config.yaml
n_layer: 9
experts_per_token: 4
d_expert: 64
d_shared_expert: 0
tie_embeddings: false
beta2: 0.95
batch_tokens: 65536
Below are experts of layer 5 (counted from 0) of a mixture-of-experts language model. Rows are named router (the router's row for the expert) and show model dimensions 0-127. Each number is 128 + 32 x the weight over its row's rms, rounded and kept within 0 to 255.
Before each expert's rows: "gets" lists some tokens that make up at least twice as much of what it gets as of all text; "raises" lists some tokens whose logits its average output raises strongly, later layers aside. This comes from a sample of Wikipedia text that the model never trained on. Tokens count by the router's weight.

# expert 116
gets: "1", "86", "85", "88", "87", "8"
raises: "3", "id", "4", "5", "8", "2"
router [191 130 159 177 152 125 128  98 198  92 152 147 120 180 125 117 151  90 103  84 151 129 138 156 140 125  87 155  89 167 186 102 129 102 154 120 209 108 173 160 154 159 133  87 150 177 126 161 142 179 181 131  72 168 114  89 126 150 168 150 165 137 121 139 102 142 150 143 155 136 112 118 179 123 152 132 172 128 140  71 149 116  96 166  53 149 123 128 113 106 113 144  83 127 131  80 166 159 101 134 105 130 113  66  72 121 118 147 114 113 131  92 110  64 199  78  82 154  88 174 139 143 119 176 128 121 137  98]

# expert 31
gets: "c", " system", " North", "ial", " South", " early"
raises: "or", "-", "r", "o"
router [170 134 127 151 154 157  93  64 117  61 113  63 122 194 145 119 130 129 124  65 166 166 170 119 111 154 158 151 163 141 104 150 156 130 187 165 114 108 133  93 132 151 112 161 161 156 154 136 157 117 122 128 116 163  56 117  86 116 156 109 102  82 157 119  47 141 140 149 106 121 104 149 115 152 116 142  87  61 182  92  88 131 101 147 115 142 130 114 130  89 150 125 115  41 139  71  69 151 179  67 127  79 139 150  66 134 154 120 136 158 150 177 109 149 106  98 101 144 147  99 129 150 123 158 162  90 159 119]

# expert 119
gets: "\n\n", "\n", " \"", "| ", ", \"", " | \""
raises: "===", "\n", "\n\n", "=="
router [117 125  87 132 103  90  99 141 106 117 169  81 131 103 139 107 132 142 105  98 168 114 137 140 156 148  66  78 113 149 148 184  89 148 147  80 152 158 193 131 129 178  90 159 184  93  86 125 127  94  94 126 144  34 144 134  94 142 113 143 173 141 103 195 152 122 121  63 158 110  93  80 145 165 132 146 191  86 177  92 101 125 182 146 143 100 156 180 126 181  90 112 116 117 158  95 131  96  81 134 160 132  73  95 141 144 151 164 131 121 112 120 118 158 159 145 111 116 109  88 164 140 151 177 143  76 147  71]

# expert 125
gets: "op", "h", "th", "g", " pl", " g"
raises: "ov", "ed", "ing", "iv", "ary", "us"
router [ 98 108 120 115  98  79 177 122 114 144  71 107 103 123 143 100 108  75 172 145 186 191 172 165  99 104 116 145 110 149  95 119 150 155 122  68  62 101 114 163  63 144 166  96 157  87 137 119 165  56  88  82 106 162 154 175 138 137 194 160 138 135 174 124 153 108 130 119 114 150  90 158 112 156 171 136 102 148 173 149 122 123 139 133 177 145 137 118  93 113  85 105 150  98  39 159 111 106 121 149 113 147 156 160  85 134 147 123 161 133 117 167 145  93 103 184 178 111 126 142 147 116 174 119  72  81 167 138]

# expert 25
gets: "id", "ad", "ak", "ar", "am", "k"
raises: "ore", "ov", "u", "ar", "iv", "ro"
router [157 121 179  75  77 105 136 102 119  95  97 122 117 140 171 155 142  93  95 142  65 133 138 175  50 123 169 119 132  84 133 130 131  92 151 113 171 104 115 135 149 146 139 105 142 186 153 168  90 200 127  94 128 137 185 132 147  77 165 146 177 168 177 117  74 120  94  59 157 180  80 129 139 105 160 196  86 104 124 112 145 153 106 134  99 125 133  76 131  94 167 137 141  75 116 133  94 143 134  92 113 140 125 183 133 112 128  93  96 155 174 161 138  62 130 102 119 131 135 103 142 156 152 103 139 210 139 102]

# expert 57
gets: ":", ".", "°", " (age ", "′", ","
raises: "id", "ed", "ion"
router [168  71 142 156 139 120 146 196 139 162 143 134 125  70  88  96  86 160  88 105 151  89  93 140 179  77 159 125 170 173 110 150 155 111 127 104 151 104 118 127 119 147 152 108 104 156 152 123 120 129 184 153 135 119 132 139 144 113 105 103 101 136 171  80 103 103  98 136 157 124 105 156 157 150 123 164  96  93 169 128 188 118 196 126 119 120  72  91 110 140 120 127  89 123 158 142 175 142 112  81 159 118  91  90 114  83 159 165  95 114 109  45 160 105 216  56 143 155 104 141 142 134 175 167  93 109  81 189]

# expert 113
gets: "he", "l", "ra", " He", "ol", "-l"
raises: "ath", "ars", "ital", "it", "iter", "id"
router [144 146 130 127 123 174 122  91 157 147  77 105 131 122 119 151 204 118 108 132 134 117  85 151 144 110 114 119  78 108 111 169 118  82 141 176 110 175 113 109 179 114 164  85  89 134  73 144 162 151 131 163  77 160 179 161 109 172 133 110 144 107 185 102  92 111 118 175  88 157 132 134 184  98 126 128 117 106 146 133 127 106 171 114 120 101 129  81  89 108 124 126 105 130  80 178  74 145 177 133 120 138 121 119 174 102  80 180 142  86 164 167 161 147 143 163  52 116 100 160 200  86 108  79 164  88 158  60]

# expert 77
gets: "6", ".", "0", "5", "7", "4"
raises: ".", ",", " and", "ect"
router [111 124 156 174 113 180 167 139 171  91 119 178 147 100  75  88 122 168  74  83  98 114 147 123 127  86  57  76  88  87 196 129 119 168 118 157 125 142 212 162 138 173 133 107 128 162 155 172 138 135 165  92  94 150 152  96 143 125  95 125  76 129 141 163 154 117 163 138 119 138 100  91 145 100 153 135 156 128  91 131 183  88 166 124 109 170 156 106 121 122  78 145  77 139 139 125 120 115 177 119 184  76 118 101 123  99 140 117 140  93 171  78 128  86 209  88  84 123 109 153 137 107 101 132 140 113  92  85]

# expert 65
gets: "l", "p", "c", "pl", "b", "qu"
raises: "at", "or", "os", "am", "a", "and"
router [ 77 121  56 132 127 100 135 144 185 131 126 212 123  67 129 100 153  79 163 112 157 154 187 117  20  86 156 157 137 154 157 102 138 181  84 107 141 134 181 148  87 119 124 177 153  94 146 120 143 175  85 170 180 119  84 141 103 166 169 149  82  96 137  87 159 129 130 101 141 129 146 180 151  77 150 119 132 136 149 150 108 163 117 107 162 125 134 135 149 102  66 105 107  85  92 124 142  74 176 149 117 104 144  84 126 113 131 127 176 167 114 100  78 148 124 160  93 132 120 153 112 163 147 150 141 139 141 159]